From a checkpoint of a small mixture-of-experts model trained on Wikipedia: a softmax router.
Below are experts of layer 8 (counted from 0) of a mixture-of-experts language model. Rows are named router (the router's row for the expert), gate (a neuron's input weights, with its number), up (a neuron's input weights, with its number), down (a neuron's output weights, with its number) and show model dimensions 0-255. Each number is 200 + 20 x the weight over its row's rms, rounded and kept within 0 to 999.
Before each expert's rows: "mostly gets" lists some tokens that are sent to it at least half of the time. This comes from a sample of Wikipedia text that the model never trained on.

# expert 68
mostly gets: "-H", " Che", " Ha", " Arthropoda", " lb", "===W"
router,212,200,213,191,181,229,168,167,219,200,209,127,192,170,210,200,201,191,208,197,221,176,206,201,212,204,163,197,194,213,207,189,188,223,219,246,199,204,222,188,202,171,215,217,201,183,229,221,239,199,211,178,211,238,199,182,225,201,212,178,205,195,224,192,187,197,225,243,223,155,221,195,183,222,203,182,227,161,186,199,206,214,231,171,188,213,208,192,221,193,229,215,206,208,218,151,207,191,164,200,195,219,206,196,192,204,200,225,208,200,194,189,206,204,207,223,164,178,174,175,230,194,186,178,210,224,196,180,201,179,208,208,207,209,199,183,227,198,202,175,171,198,193,204,191,177,195,181,204,213,197,174,212,202,189,191,206,166,228,186,207,178,194,184,183,213,198,219,207,199,185,218,220,200,190,228,169,217,202,188,213,200,194,241,170,208,194,226,177,195,219,194,199,206,177,192,200,171,205,198,170,221,229,213,194,216,230,226,245,165,180,228,207,229,202,229,195,213,270,211,184,176,209,233,228,228,184,224,170,200,214,166,179,220,207,209,178,228,208,207,234,187,183,153,179,217,219,238,188,223,214,197,200,199,204,216
gate0,199,207,184,181,163,202,207,189,210,191,195,194,231,210,181,182,210,230,202,206,194,215,189,227,184,228,202,211,182,183,194,195,176,153,211,214,197,188,205,257,218,227,196,212,235,230,197,204,200,196,178,236,211,210,192,186,212,188,198,162,208,219,197,186,173,193,203,208,219,148,181,211,183,194,215,206,203,216,184,196,199,195,191,214,238,193,222,183,195,195,205,178,180,190,234,168,223,218,213,197,204,192,171,199,205,202,224,173,250,174,228,192,241,181,188,177,211,209,207,190,200,172,150,175,200,225,201,171,203,210,223,231,228,202,196,191,216,192,204,185,175,223,223,172,202,210,204,223,230,170,240,198,202,206,184,208,171,194,184,170,197,190,204,202,231,245,235,207,189,201,228,208,216,195,180,215,203,211,237,183,222,176,204,210,212,174,198,209,194,199,223,200,219,161,182,190,208,206,220,198,209,214,178,187,170,242,204,144,227,170,196,180,227,217,191,217,190,179,225,167,207,181,170,204,226,197,187,219,213,200,174,168,249,197,206,215,191,143,230,195,209,223,185,200,180,202,219,207,215,222,186,189,200,173,207,206
up0,205,197,219,185,221,206,197,192,182,198,175,191,193,184,201,206,189,174,205,200,184,192,226,183,208,178,193,217,212,218,200,215,199,225,210,188,187,209,201,156,191,181,193,189,157,184,216,178,236,195,197,187,196,195,220,227,198,214,199,212,198,192,198,215,193,224,174,200,207,255,222,189,213,217,200,191,206,205,215,204,193,203,198,183,186,190,201,204,182,196,183,225,203,196,191,221,182,188,203,178,187,209,216,199,216,177,190,238,169,230,171,190,189,216,235,216,162,188,206,223,201,216,255,210,177,191,194,202,184,189,166,184,170,201,218,208,169,205,185,208,223,197,169,235,189,186,217,187,184,225,162,206,201,176,240,202,219,209,211,223,209,195,179,205,174,159,177,211,205,197,174,186,180,213,182,170,190,180,165,206,165,249,211,180,203,225,217,200,182,181,163,171,181,250,240,220,192,191,171,207,188,191,237,192,212,168,181,238,164,220,185,213,185,192,221,199,213,230,163,240,203,213,226,184,167,204,208,199,185,210,221,236,160,180,205,187,206,252,167,191,177,179,198,157,200,205,175,216,194,165,224,218,205,201,185,196
down0,201,179,207,209,181,203,204,232,211,253,185,223,199,238,193,157,186,226,185,193,197,186,192,222,230,197,202,175,206,191,180,212,196,203,217,171,191,225,221,228,189,185,196,201,178,169,192,228,234,227,192,242,178,218,216,198,181,194,226,201,205,170,204,204,194,189,249,217,193,179,200,199,237,247,214,198,264,192,215,173,219,195,201,178,180,192,213,204,158,186,200,199,201,191,203,230,200,181,210,209,188,218,176,177,187,183,197,232,172,180,168,177,183,224,228,198,226,200,175,188,188,214,187,202,222,236,186,168,176,175,199,177,203,227,184,232,197,222,196,196,225,162,192,218,200,174,213,208,195,202,231,214,211,221,218,193,205,230,204,178,232,199,193,182,178,208,196,212,182,202,194,208,191,191,178,166,204,181,211,191,191,190,200,221,208,200,213,217,207,198,219,203,236,187,218,212,197,183,184,200,151,224,235,178,204,222,207,251,215,224,192,199,192,185,202,208,167,201,198,198,228,229,144,198,157,206,206,195,219,202,215,232,207,220,179,236,212,224,205,198,185,188,165,237,218,201,239,198,210,194,205,186,208,188,201,205
gate1,203,246,204,227,217,198,227,156,170,195,201,198,170,174,208,203,179,200,211,184,215,211,190,227,198,237,157,168,188,206,175,189,238,207,210,216,233,182,213,195,190,214,218,213,214,200,202,222,211,236,239,179,203,201,218,188,210,190,179,205,205,200,198,191,211,200,217,237,201,148,206,173,186,200,228,219,203,197,194,188,191,210,188,175,191,172,212,195,211,180,170,212,224,168,232,202,200,227,200,182,190,234,235,226,238,216,208,204,207,180,210,189,197,228,196,224,216,214,200,200,196,161,168,190,216,186,182,204,217,169,223,187,166,189,191,180,189,185,205,159,207,227,203,189,177,190,169,212,174,191,177,191,238,199,207,184,226,207,200,166,220,226,229,196,179,244,192,227,177,211,175,186,215,186,197,185,210,204,189,227,198,198,189,152,207,215,236,204,184,197,185,175,164,218,202,228,221,145,201,195,181,212,213,186,169,202,233,186,206,189,219,229,179,197,206,218,199,206,216,197,165,199,191,200,214,197,207,211,184,211,183,158,231,217,234,206,198,232,193,238,193,184,190,175,181,186,214,205,236,221,191,191,204,228,219,219
up1,219,193,182,210,215,198,185,238,190,218,192,181,227,203,174,191,237,192,182,213,198,202,182,181,185,208,196,196,186,188,228,235,221,220,183,195,184,191,203,176,185,199,197,212,215,246,185,183,193,209,189,184,222,188,199,191,181,210,197,218,173,200,197,168,234,182,219,186,189,214,210,223,205,226,189,192,184,211,189,209,223,234,213,205,195,215,200,228,231,199,186,179,166,196,187,169,191,188,186,189,208,226,211,196,205,189,183,164,208,198,187,195,215,215,220,200,225,224,174,189,192,225,244,183,222,191,181,153,195,220,191,236,231,196,220,221,200,215,179,229,177,192,186,207,233,232,204,185,202,171,241,204,200,202,233,253,170,198,189,228,177,194,171,221,194,178,207,197,212,204,225,193,202,220,217,228,200,224,203,247,173,162,236,204,204,214,183,195,227,197,195,220,219,197,196,198,163,236,174,193,209,197,174,188,240,188,204,193,214,157,180,192,212,216,239,192,186,192,169,175,229,197,227,207,178,216,190,172,200,210,173,230,152,172,229,230,167,202,186,205,205,206,211,229,237,194,186,222,212,180,222,194,189,164,183,181
down1,227,182,207,193,184,201,181,195,202,194,183,258,230,183,172,197,188,231,219,234,210,197,214,208,201,172,215,159,203,215,169,209,233,232,184,189,179,195,181,198,191,163,192,200,182,169,202,204,196,191,157,199,240,219,185,216,218,220,207,171,194,223,199,198,209,218,195,187,225,206,212,223,184,245,213,154,237,236,215,172,197,200,206,206,196,225,194,179,185,201,227,168,186,169,204,206,180,230,181,188,230,185,192,219,195,176,206,222,188,167,210,203,208,166,184,177,177,190,191,184,217,247,197,185,217,212,199,208,193,181,206,220,216,227,205,233,191,181,175,226,221,218,217,199,196,203,187,226,194,177,226,202,173,188,226,183,181,207,209,197,210,191,183,184,233,198,203,194,201,224,208,166,203,198,180,200,205,223,169,174,195,245,188,176,216,163,180,161,178,205,174,214,205,187,214,182,183,175,226,198,241,201,217,187,203,168,189,222,183,198,183,195,182,197,222,177,199,204,188,178,178,217,230,237,188,216,219,200,241,182,218,220,214,206,203,173,204,183,162,203,194,168,194,191,223,210,188,223,213,161,206,184,199,197,166,230
gate2,192,198,187,231,217,186,226,223,200,211,232,190,199,203,195,171,219,177,196,225,214,183,200,188,198,208,193,187,151,183,199,221,193,215,171,213,193,237,214,187,209,217,199,188,216,213,167,203,203,221,220,180,216,180,217,213,230,206,196,215,210,166,172,224,192,216,169,215,208,203,189,201,192,267,193,186,204,174,184,202,180,200,189,183,215,182,190,206,231,211,212,182,206,242,205,210,216,204,188,222,225,194,223,209,198,206,219,210,199,242,243,208,203,205,178,226,211,151,205,239,242,200,232,178,232,216,221,211,200,167,215,217,212,234,184,204,217,177,215,191,201,216,196,194,221,215,190,190,210,207,228,190,179,225,191,181,186,180,189,181,224,180,185,164,222,215,196,216,195,196,179,198,231,225,250,204,200,210,211,204,221,202,166,204,187,190,199,190,162,207,194,212,217,182,197,157,203,180,189,202,221,210,167,199,211,219,223,185,259,211,161,213,202,191,172,176,179,189,211,181,182,207,210,228,225,196,200,161,204,191,193,172,158,215,185,197,211,234,179,197,196,160,201,196,214,212,178,181,234,203,211,192,234,157,229,204
up2,184,175,187,195,219,204,213,180,204,201,216,200,171,188,195,198,226,212,152,210,203,208,247,184,164,186,240,200,212,193,202,200,222,207,201,185,172,220,186,210,190,187,196,198,191,226,151,199,184,186,226,199,170,202,193,201,197,163,190,219,158,148,185,214,183,230,211,199,196,200,178,217,174,216,190,189,217,206,169,217,184,163,188,221,214,200,195,165,188,197,195,180,176,206,219,198,212,194,216,213,180,195,204,183,190,195,223,190,212,231,203,199,209,204,134,225,228,179,191,193,225,190,211,232,225,204,204,220,210,198,174,198,184,206,213,203,211,170,221,195,202,194,228,188,204,216,207,210,197,180,196,172,183,217,193,175,177,242,227,210,159,197,199,202,204,218,168,167,208,185,239,219,193,187,179,218,213,169,206,241,212,201,213,201,164,211,232,229,175,165,161,203,206,179,176,204,200,171,207,213,205,203,234,204,192,178,188,187,178,206,167,196,177,227,233,205,228,201,212,230,197,235,234,204,201,227,227,182,189,216,216,194,219,176,215,245,188,209,222,214,199,183,206,209,216,226,228,210,224,197,213,208,238,162,190,235
down2,213,206,242,201,236,199,209,185,197,189,180,214,193,245,248,219,197,175,173,200,223,213,157,192,180,239,243,184,214,204,168,177,181,213,232,205,211,205,200,199,199,204,227,228,193,187,224,185,185,164,212,246,187,187,209,213,203,208,193,176,223,199,165,205,205,222,220,189,196,155,199,203,197,206,226,207,228,226,207,202,194,219,240,201,170,168,167,185,203,183,192,176,192,213,199,207,208,222,169,204,206,187,198,176,195,184,208,218,206,205,177,170,189,196,186,212,198,163,189,193,217,210,197,201,177,174,191,149,211,204,205,174,213,240,197,177,192,215,204,218,165,172,210,187,205,249,212,234,233,190,198,179,208,206,185,203,180,176,217,199,197,222,190,202,234,235,170,219,205,198,191,182,218,217,206,199,202,203,215,219,159,220,205,172,204,154,174,178,190,169,193,163,206,224,188,186,205,222,184,229,189,199,225,219,204,236,228,179,193,198,205,193,222,207,228,219,200,217,196,204,191,213,212,196,199,194,216,191,193,161,208,199,211,144,226,193,191,211,230,212,214,163,195,183,200,184,210,201,205,189,191,169,216,165,214,167
gate3,181,176,207,210,199,216,171,190,220,214,206,177,225,185,217,223,208,188,200,181,191,202,187,206,194,211,212,189,170,168,197,235,164,215,201,236,195,241,200,195,269,227,202,211,227,174,204,222,224,172,179,221,220,204,182,229,222,212,181,208,199,199,217,201,221,224,204,201,193,220,227,216,224,198,211,175,192,182,186,197,200,198,195,234,237,166,204,197,191,178,197,218,180,184,189,208,193,184,222,139,180,226,219,187,190,176,224,242,206,163,159,222,199,203,232,170,174,210,200,190,151,175,218,200,203,205,192,189,252,178,212,186,183,221,231,221,181,193,192,198,203,224,204,188,172,218,217,173,229,184,236,194,206,187,200,206,223,180,195,189,191,211,197,208,189,206,212,213,205,188,155,208,227,196,205,223,194,222,210,169,176,201,185,191,203,208,172,175,207,195,158,218,183,216,190,206,205,167,190,227,212,195,195,189,204,205,220,212,242,180,194,163,177,200,201,198,189,196,216,251,186,237,174,230,193,190,186,212,181,192,213,210,188,193,185,213,238,185,239,189,214,207,189,196,198,195,238,229,182,217,191,177,217,202,203,188
up3,209,242,227,197,182,198,229,194,182,210,161,200,181,213,179,180,217,201,184,215,226,208,203,227,220,207,214,237,215,211,209,199,246,206,193,180,206,170,207,209,159,181,211,185,223,246,201,234,190,214,204,194,201,210,206,164,183,215,194,211,185,214,172,203,211,188,191,213,184,226,168,189,171,199,238,221,194,204,227,221,202,223,201,176,190,244,217,206,194,199,217,174,258,204,201,203,182,195,165,245,254,153,213,211,210,249,217,191,198,203,213,198,196,181,197,220,193,221,191,228,221,205,186,189,210,181,195,181,174,200,197,210,192,209,202,221,197,192,196,183,190,186,211,200,199,166,210,192,179,188,186,185,204,215,178,226,169,208,186,164,211,220,172,212,208,224,164,208,202,199,208,194,173,180,211,146,182,192,198,228,221,188,206,213,199,233,258,202,198,212,235,184,195,194,233,196,201,243,181,199,202,212,206,208,195,180,204,197,185,216,235,238,218,211,202,220,193,192,186,223,183,164,183,189,194,205,225,201,237,231,186,196,228,192,217,201,167,216,164,204,172,203,231,200,218,206,189,192,226,190,219,215,178,201,218,188
down3,198,199,225,217,185,177,224,207,225,164,180,183,195,243,207,189,176,235,193,196,217,214,230,211,195,210,196,234,208,208,203,189,201,226,207,215,221,183,217,199,191,184,215,186,217,188,187,203,179,223,207,184,157,194,192,181,195,203,210,152,229,216,186,189,189,187,223,197,193,203,217,173,182,244,186,213,211,190,215,241,228,175,174,238,196,185,182,208,233,202,170,197,191,216,210,213,230,205,217,196,210,176,217,196,215,196,194,198,178,213,223,190,240,201,207,210,169,192,192,218,183,221,214,179,193,227,204,191,178,191,223,179,202,178,194,193,222,169,234,205,184,177,221,240,195,217,169,201,178,184,203,181,187,211,162,223,250,204,209,209,199,193,242,178,197,215,172,197,174,140,194,189,193,223,187,177,235,211,220,182,214,197,226,174,223,226,217,216,174,195,176,203,180,201,190,204,245,227,203,207,201,195,201,204,173,160,175,202,153,226,194,230,199,184,228,209,196,192,212,189,214,189,207,213,196,249,177,169,193,203,211,168,199,238,171,199,214,202,253,193,194,193,220,184,206,209,207,203,243,179,188,204,211,199,197,225
gate4,194,189,190,213,212,185,201,205,186,201,215,201,221,210,197,195,205,182,198,207,225,178,200,202,204,175,189,203,206,211,191,184,191,203,192,212,227,232,221,187,223,165,209,199,198,183,169,191,161,194,167,163,202,223,197,207,199,205,206,210,200,220,210,192,170,229,149,208,222,220,225,217,172,234,251,198,218,176,197,219,178,225,195,192,214,242,225,205,246,209,228,197,201,200,206,207,238,206,182,198,197,226,200,172,203,208,179,229,177,212,228,183,205,203,203,202,196,168,216,226,175,206,224,165,182,197,187,163,190,171,224,204,212,202,233,194,160,201,194,218,207,195,195,198,206,193,199,214,197,177,210,215,193,219,211,207,220,201,175,186,203,159,223,193,176,204,184,198,229,193,175,204,179,211,212,221,194,230,218,195,201,217,216,219,212,202,190,244,169,186,176,177,211,230,202,212,202,213,205,206,194,206,218,218,167,212,200,185,187,205,179,197,198,158,176,188,201,143,206,219,181,214,247,196,206,229,218,255,202,210,188,177,137,253,167,208,174,230,185,193,206,193,194,184,161,216,245,182,187,182,224,200,212,204,225,179
up4,181,188,230,189,180,202,212,246,216,215,178,210,178,202,203,175,206,228,200,207,173,209,231,210,190,203,189,185,200,185,240,197,242,216,212,205,172,198,191,204,180,204,141,177,177,227,238,224,212,227,162,219,172,191,227,210,204,191,191,193,195,205,210,214,198,205,200,186,179,195,210,188,197,201,170,181,215,223,187,215,206,198,176,181,198,178,170,184,181,213,197,221,227,189,198,155,200,229,205,222,183,211,216,202,191,199,212,192,198,206,185,217,199,216,218,201,191,217,178,207,240,215,227,234,218,208,194,187,186,233,224,199,186,200,183,202,234,198,183,204,201,192,156,213,202,177,213,189,204,218,214,211,204,174,175,171,174,200,208,196,224,226,185,194,215,202,155,198,214,220,159,197,211,181,230,140,202,198,183,175,174,210,191,197,165,199,166,190,203,177,220,191,183,160,259,178,216,199,194,204,222,214,209,162,212,196,228,242,179,207,190,220,164,218,202,191,182,241,192,195,212,222,188,231,198,179,217,221,214,184,198,216,205,150,230,208,228,183,227,199,197,179,179,219,194,207,186,221,198,177,183,180,236,193,178,212
down4,181,167,189,214,193,212,209,204,214,238,204,210,174,178,186,181,208,203,227,171,226,202,206,190,199,240,182,212,180,214,238,215,213,219,195,233,193,193,197,209,233,193,152,182,205,157,172,227,224,196,215,171,210,224,200,221,233,229,209,201,203,216,219,212,228,247,146,221,191,198,204,205,197,232,190,186,192,208,203,221,193,228,224,231,188,183,206,208,195,213,206,180,192,192,221,186,231,191,201,165,222,168,211,190,198,200,210,230,217,236,188,249,251,228,222,194,182,194,216,234,207,199,198,221,224,236,170,212,173,187,222,178,231,191,224,193,199,173,182,176,220,231,199,186,195,164,208,189,210,203,187,198,207,224,214,194,199,179,190,162,184,198,205,191,211,199,216,187,218,184,210,211,174,205,196,198,221,234,188,187,203,200,217,195,180,225,156,233,240,187,201,195,205,195,256,205,194,227,201,176,204,181,198,196,179,206,199,200,196,194,216,176,197,213,201,188,243,217,193,216,195,209,221,191,179,206,166,198,201,163,175,201,198,186,217,201,219,213,202,192,151,186,199,214,243,202,215,169,218,203,184,198,171,230,200,202
gate5,227,204,211,170,186,205,225,203,196,190,191,201,214,213,195,216,209,179,199,186,145,181,236,193,185,195,214,210,208,200,194,184,188,175,188,188,210,149,208,195,226,183,213,219,180,218,189,182,193,186,178,188,180,223,201,209,188,191,179,194,202,184,213,189,200,244,183,219,162,186,185,221,189,217,223,186,204,161,206,179,180,207,198,185,216,200,192,186,209,187,175,193,182,172,188,204,177,216,205,220,217,225,244,205,200,204,186,216,218,208,210,213,183,190,249,230,220,187,181,170,168,233,223,202,168,205,225,174,226,236,177,218,232,185,197,161,193,196,209,204,189,203,169,228,190,194,217,182,218,205,211,225,202,209,195,265,189,232,183,176,196,206,184,176,178,181,198,204,219,183,210,207,196,198,208,207,179,192,223,239,154,230,190,197,236,238,202,216,199,188,185,215,154,197,223,175,196,186,195,205,190,221,205,205,187,193,196,198,177,200,224,222,186,215,225,218,184,200,187,184,204,203,190,165,175,218,141,210,171,231,231,199,181,238,175,221,199,203,214,232,193,183,209,195,233,206,183,257,192,214,202,216,204,162,208,181
up5,233,250,206,221,214,194,232,175,185,203,221,207,183,174,213,158,199,197,160,222,199,198,193,195,187,178,197,178,210,180,205,165,176,200,196,190,202,222,204,203,185,205,203,189,200,203,198,185,203,210,241,170,190,164,219,184,208,232,222,199,200,225,192,176,172,179,159,157,187,204,188,185,188,204,201,194,207,208,182,213,192,161,241,174,206,207,199,202,226,210,195,196,217,206,212,193,229,223,190,217,201,169,202,203,209,217,213,209,193,169,189,196,214,211,185,185,215,187,218,226,241,206,208,199,200,199,222,217,189,200,242,180,192,162,192,209,201,204,184,202,213,181,198,214,252,205,212,181,202,217,149,184,248,211,207,166,222,227,197,214,180,219,213,233,198,202,184,192,185,213,181,194,205,205,224,201,210,209,167,202,228,186,191,196,223,208,207,228,216,218,192,191,233,222,196,164,167,192,167,142,188,203,194,187,206,201,211,182,184,226,177,158,209,190,165,169,173,238,213,194,208,224,183,214,202,147,213,182,204,193,234,206,177,171,181,176,187,234,206,154,219,233,208,212,204,192,198,189,211,194,193,179,199,194,233,218
down5,210,223,233,192,158,186,217,178,203,198,244,241,230,193,220,180,202,222,177,195,167,210,212,154,174,203,215,165,228,214,182,211,173,207,217,201,226,204,201,218,180,198,262,211,195,221,195,167,187,215,218,173,222,216,212,179,194,166,171,232,194,181,209,189,184,190,187,190,174,232,176,195,197,242,206,214,212,216,199,212,210,208,221,208,205,200,203,218,199,185,186,191,202,166,205,164,202,181,214,200,218,210,194,240,191,216,191,196,204,203,197,184,225,198,198,214,200,189,217,219,227,169,179,191,198,221,211,191,197,187,217,210,219,199,200,219,170,191,221,184,221,183,186,214,195,172,188,191,184,180,201,221,232,201,240,218,186,225,204,185,178,207,167,216,178,218,200,185,196,240,197,216,225,213,194,230,200,198,176,223,201,169,207,149,196,192,213,177,177,161,227,188,203,184,189,182,158,180,185,205,191,217,174,192,191,251,194,180,205,223,228,216,214,202,216,210,200,220,212,194,224,199,215,225,203,252,206,199,226,202,199,182,182,200,177,212,237,180,217,237,203,224,180,224,181,251,214,209,176,202,179,236,204,207,190,222
gate6,220,202,193,168,216,200,185,211,237,232,221,189,196,195,195,194,180,204,211,202,228,177,205,217,184,197,212,224,193,163,189,168,227,189,216,227,218,203,200,176,220,161,217,214,220,236,220,217,209,218,201,237,211,200,223,172,221,203,250,143,177,220,184,167,183,220,210,207,260,179,197,240,199,228,229,239,205,210,208,166,170,202,204,181,174,195,187,166,220,204,195,196,191,184,179,187,184,183,173,203,228,198,183,185,176,195,226,178,192,200,182,194,229,217,209,213,239,205,189,217,224,211,187,191,206,202,202,182,211,204,216,160,213,197,221,228,211,195,203,193,211,214,189,195,200,193,184,147,212,212,224,170,187,194,217,203,203,195,196,169,197,162,193,215,215,226,184,163,185,190,178,187,199,200,239,212,199,186,227,190,202,195,167,180,206,195,204,227,185,204,183,164,213,224,197,221,239,185,193,203,187,198,201,218,194,214,197,223,206,205,177,213,234,180,167,190,191,228,222,213,208,184,181,185,217,191,202,203,189,189,199,216,196,200,196,242,175,198,183,158,214,211,193,229,222,167,188,171,192,214,162,216,160,173,227,188
up6,202,200,221,196,187,194,193,233,146,183,175,178,205,181,238,220,176,200,175,231,229,203,216,199,185,184,254,199,187,185,217,185,192,215,195,201,178,193,203,199,193,197,195,211,194,206,202,184,171,193,203,229,219,206,185,203,197,228,179,224,215,186,211,209,176,194,171,170,188,195,179,212,217,205,169,195,194,171,216,202,201,176,199,190,202,161,212,170,191,193,228,190,183,228,216,178,210,189,213,199,172,210,216,179,208,197,243,210,181,162,183,170,184,192,204,206,177,203,208,199,238,199,202,239,197,223,210,167,210,177,201,190,182,205,186,231,162,243,198,238,186,215,197,187,240,186,213,182,168,175,226,201,211,193,205,221,188,194,203,194,193,196,192,194,189,200,183,203,182,191,166,200,205,176,237,165,182,217,220,170,236,206,171,197,198,203,223,188,212,225,181,190,202,192,218,202,223,194,212,180,162,185,257,208,184,218,209,216,185,195,191,204,159,213,143,224,170,209,197,225,234,193,180,184,180,203,209,242,177,163,240,167,191,195,208,230,204,207,174,197,196,186,172,161,191,228,223,179,211,208,220,176,215,205,181,199
down6,212,214,168,193,202,172,224,224,166,219,211,239,219,181,199,221,191,171,189,216,215,222,195,198,207,187,200,196,184,223,222,193,194,208,186,196,187,183,184,231,179,202,215,186,186,176,172,175,190,193,147,207,162,169,169,207,226,215,198,203,196,207,212,228,187,226,196,231,218,163,214,210,217,213,216,191,193,218,210,199,159,188,199,234,204,210,230,182,224,223,209,204,218,206,223,198,209,194,225,187,221,197,196,196,206,217,194,209,213,204,198,223,213,175,189,185,198,235,202,190,200,188,216,191,208,223,138,198,226,226,189,214,198,242,191,224,172,169,153,251,204,193,219,178,203,179,205,239,193,179,172,204,185,194,176,219,189,191,188,156,218,203,190,240,213,217,235,179,217,206,192,193,171,197,235,173,167,211,156,193,214,168,194,234,220,181,180,189,187,177,207,160,234,163,222,228,184,176,204,222,226,188,180,201,221,211,196,186,207,175,202,198,182,205,185,207,221,216,199,169,188,205,178,214,213,208,205,190,234,190,192,229,194,198,197,236,186,164,199,185,172,169,196,179,211,202,193,216,197,195,184,191,202,200,203,245
gate7,177,220,234,226,190,221,138,174,234,209,173,174,200,196,179,207,208,231,170,214,214,170,234,180,192,176,159,203,201,181,213,191,237,232,234,202,170,168,205,229,207,156,229,206,209,212,213,228,216,247,235,215,222,211,193,197,214,218,201,211,219,181,201,220,201,202,176,201,185,219,207,209,171,191,200,181,204,225,185,219,205,187,198,174,183,219,228,200,183,222,231,225,202,223,189,153,203,207,216,209,181,188,237,217,198,203,249,242,203,177,177,182,206,207,207,185,185,218,223,231,193,166,241,186,223,199,195,177,188,172,215,192,177,219,216,248,187,211,204,177,186,194,179,217,199,186,224,213,181,178,211,191,196,200,241,207,184,196,190,222,178,206,175,211,205,203,175,209,200,204,194,202,203,241,227,175,198,209,206,204,209,209,197,192,152,201,215,167,188,202,190,185,209,185,210,219,209,196,204,211,202,184,211,192,192,207,191,201,211,175,199,245,206,241,209,199,194,185,187,246,207,207,210,212,195,204,227,206,196,241,172,197,180,217,203,188,195,206,208,199,154,170,183,196,171,226,186,216,183,205,201,185,180,197,174,206
up7,228,242,198,212,172,175,190,210,174,207,160,190,194,198,206,184,219,205,199,222,184,173,214,212,202,180,204,164,183,195,220,201,243,207,186,193,208,178,202,185,234,167,243,249,203,215,176,171,212,242,188,210,211,225,193,198,172,246,167,198,252,193,192,190,232,172,202,210,187,186,192,188,198,190,171,201,203,193,189,203,177,178,158,169,215,166,165,197,187,184,158,203,225,200,200,205,220,187,194,188,173,217,191,181,198,184,243,161,195,201,190,185,224,215,202,218,171,167,219,204,220,175,192,201,213,193,199,166,232,181,206,207,227,204,201,200,182,204,208,220,184,211,199,212,215,206,214,174,236,172,199,215,170,181,202,171,234,180,232,194,213,208,234,212,210,182,191,240,188,207,180,186,230,214,199,212,191,212,192,218,177,179,214,188,235,185,183,222,209,181,184,182,194,198,210,192,184,190,187,200,205,209,185,194,199,220,222,186,207,182,208,179,198,203,206,192,178,211,209,185,254,158,231,208,179,181,209,172,174,186,160,220,202,238,175,194,200,210,231,205,215,188,197,183,185,185,173,228,212,189,212,226,231,188,203,193
down7,199,177,189,155,206,162,177,197,212,191,207,209,232,178,194,189,182,187,203,169,219,196,195,210,182,215,252,220,209,232,189,176,195,183,178,227,201,192,199,211,186,203,183,226,181,173,181,206,180,217,205,207,215,196,207,217,195,175,220,193,199,210,190,214,177,215,180,222,224,157,242,177,197,189,231,212,210,198,203,186,210,227,202,237,202,190,207,143,179,164,190,226,228,221,229,201,192,190,208,197,187,187,216,209,201,224,225,216,207,192,187,202,206,158,212,195,235,199,190,207,218,190,181,172,212,224,207,211,187,205,196,179,185,197,209,217,228,219,207,205,184,225,197,228,205,219,184,229,211,197,215,142,163,211,207,185,197,207,205,206,202,193,203,188,187,232,178,211,195,198,192,200,237,172,189,205,205,231,209,184,198,178,165,226,216,165,204,186,200,182,185,203,228,246,191,210,213,239,197,234,198,194,198,216,206,192,185,207,198,178,188,219,190,197,192,235,218,208,208,223,184,217,195,207,192,164,194,221,220,178,232,241,177,182,183,240,177,224,206,249,218,192,184,245,210,218,201,218,241,164,235,188,249,187,178,201
gate8,206,213,202,224,203,197,178,225,190,208,235,183,184,222,186,188,183,203,271,172,194,204,213,199,228,174,215,210,203,204,211,198,186,203,184,206,175,174,202,182,198,198,223,200,177,205,223,210,183,208,210,181,190,204,160,176,216,208,204,188,260,186,198,201,183,190,218,216,211,223,198,197,194,237,173,201,197,202,193,196,225,196,248,179,198,198,184,214,202,202,218,203,178,223,193,230,188,188,180,172,217,187,163,209,180,211,190,226,216,224,238,213,195,216,241,193,169,174,179,201,231,169,216,180,195,187,210,211,190,187,185,174,230,250,195,183,222,198,196,229,218,193,168,181,210,221,197,187,209,203,205,195,181,154,190,184,203,193,219,193,201,185,195,169,196,182,199,213,211,181,223,166,221,190,134,248,183,219,180,194,228,196,201,224,146,198,220,221,176,217,211,197,195,202,183,198,204,193,223,197,198,208,219,262,198,213,199,191,169,190,184,202,204,229,174,161,207,201,211,226,189,193,187,222,188,211,188,209,208,182,172,233,171,198,165,186,182,226,201,226,219,215,197,169,179,232,195,172,191,218,217,223,191,190,178,204
up8,213,222,158,172,217,187,214,192,222,183,206,225,214,229,201,207,205,201,159,212,164,203,199,174,187,211,210,222,207,188,157,182,258,206,204,199,230,191,187,225,186,219,171,209,209,225,181,202,214,213,164,215,164,208,199,198,222,208,200,209,145,218,207,210,211,167,204,153,189,211,196,189,180,177,181,228,198,194,212,202,193,166,185,179,210,189,198,210,206,219,191,196,214,181,206,230,199,198,218,169,195,209,242,204,213,193,211,195,197,195,204,175,189,207,180,191,206,180,186,179,246,197,205,166,198,198,169,220,205,196,209,208,167,218,189,215,169,196,187,144,211,192,221,225,189,203,229,223,181,194,233,201,205,224,211,203,189,203,144,223,202,172,196,182,201,215,203,209,222,208,160,194,215,194,235,182,186,209,217,214,215,190,209,140,245,201,207,200,209,158,194,178,204,203,223,210,201,199,189,193,218,199,186,217,199,216,238,198,198,222,220,222,187,191,189,207,222,238,174,175,206,186,174,207,181,183,207,159,241,227,197,197,178,211,182,178,177,188,197,199,230,177,225,219,224,197,200,168,229,222,212,191,178,184,227,210
down8,186,191,196,212,207,192,185,199,214,185,179,218,189,220,196,174,184,169,200,205,187,207,197,228,215,213,208,217,221,183,225,197,252,221,172,182,176,207,221,198,174,180,196,164,208,224,218,211,191,218,185,188,216,223,154,173,239,213,189,197,176,154,200,192,235,209,205,192,176,186,208,189,180,191,198,206,205,201,170,161,167,174,201,218,201,199,194,217,202,189,187,195,207,212,168,232,187,176,224,188,218,220,233,188,190,212,192,181,238,175,218,189,248,192,201,191,177,206,185,168,168,172,219,204,184,187,228,210,217,173,200,186,189,169,212,222,221,212,233,239,214,223,207,218,154,167,209,206,209,228,180,213,210,210,204,192,199,213,237,217,229,199,201,194,190,231,182,210,201,195,189,223,194,210,171,196,213,201,244,211,204,229,187,192,176,217,163,220,221,218,203,206,203,214,184,227,179,217,186,239,180,219,207,207,205,189,193,221,206,216,168,245,196,194,200,178,219,170,236,193,195,208,194,223,185,217,185,210,175,216,219,162,171,183,201,181,177,206,243,214,219,179,190,210,192,169,205,177,228,209,202,208,206,221,258,185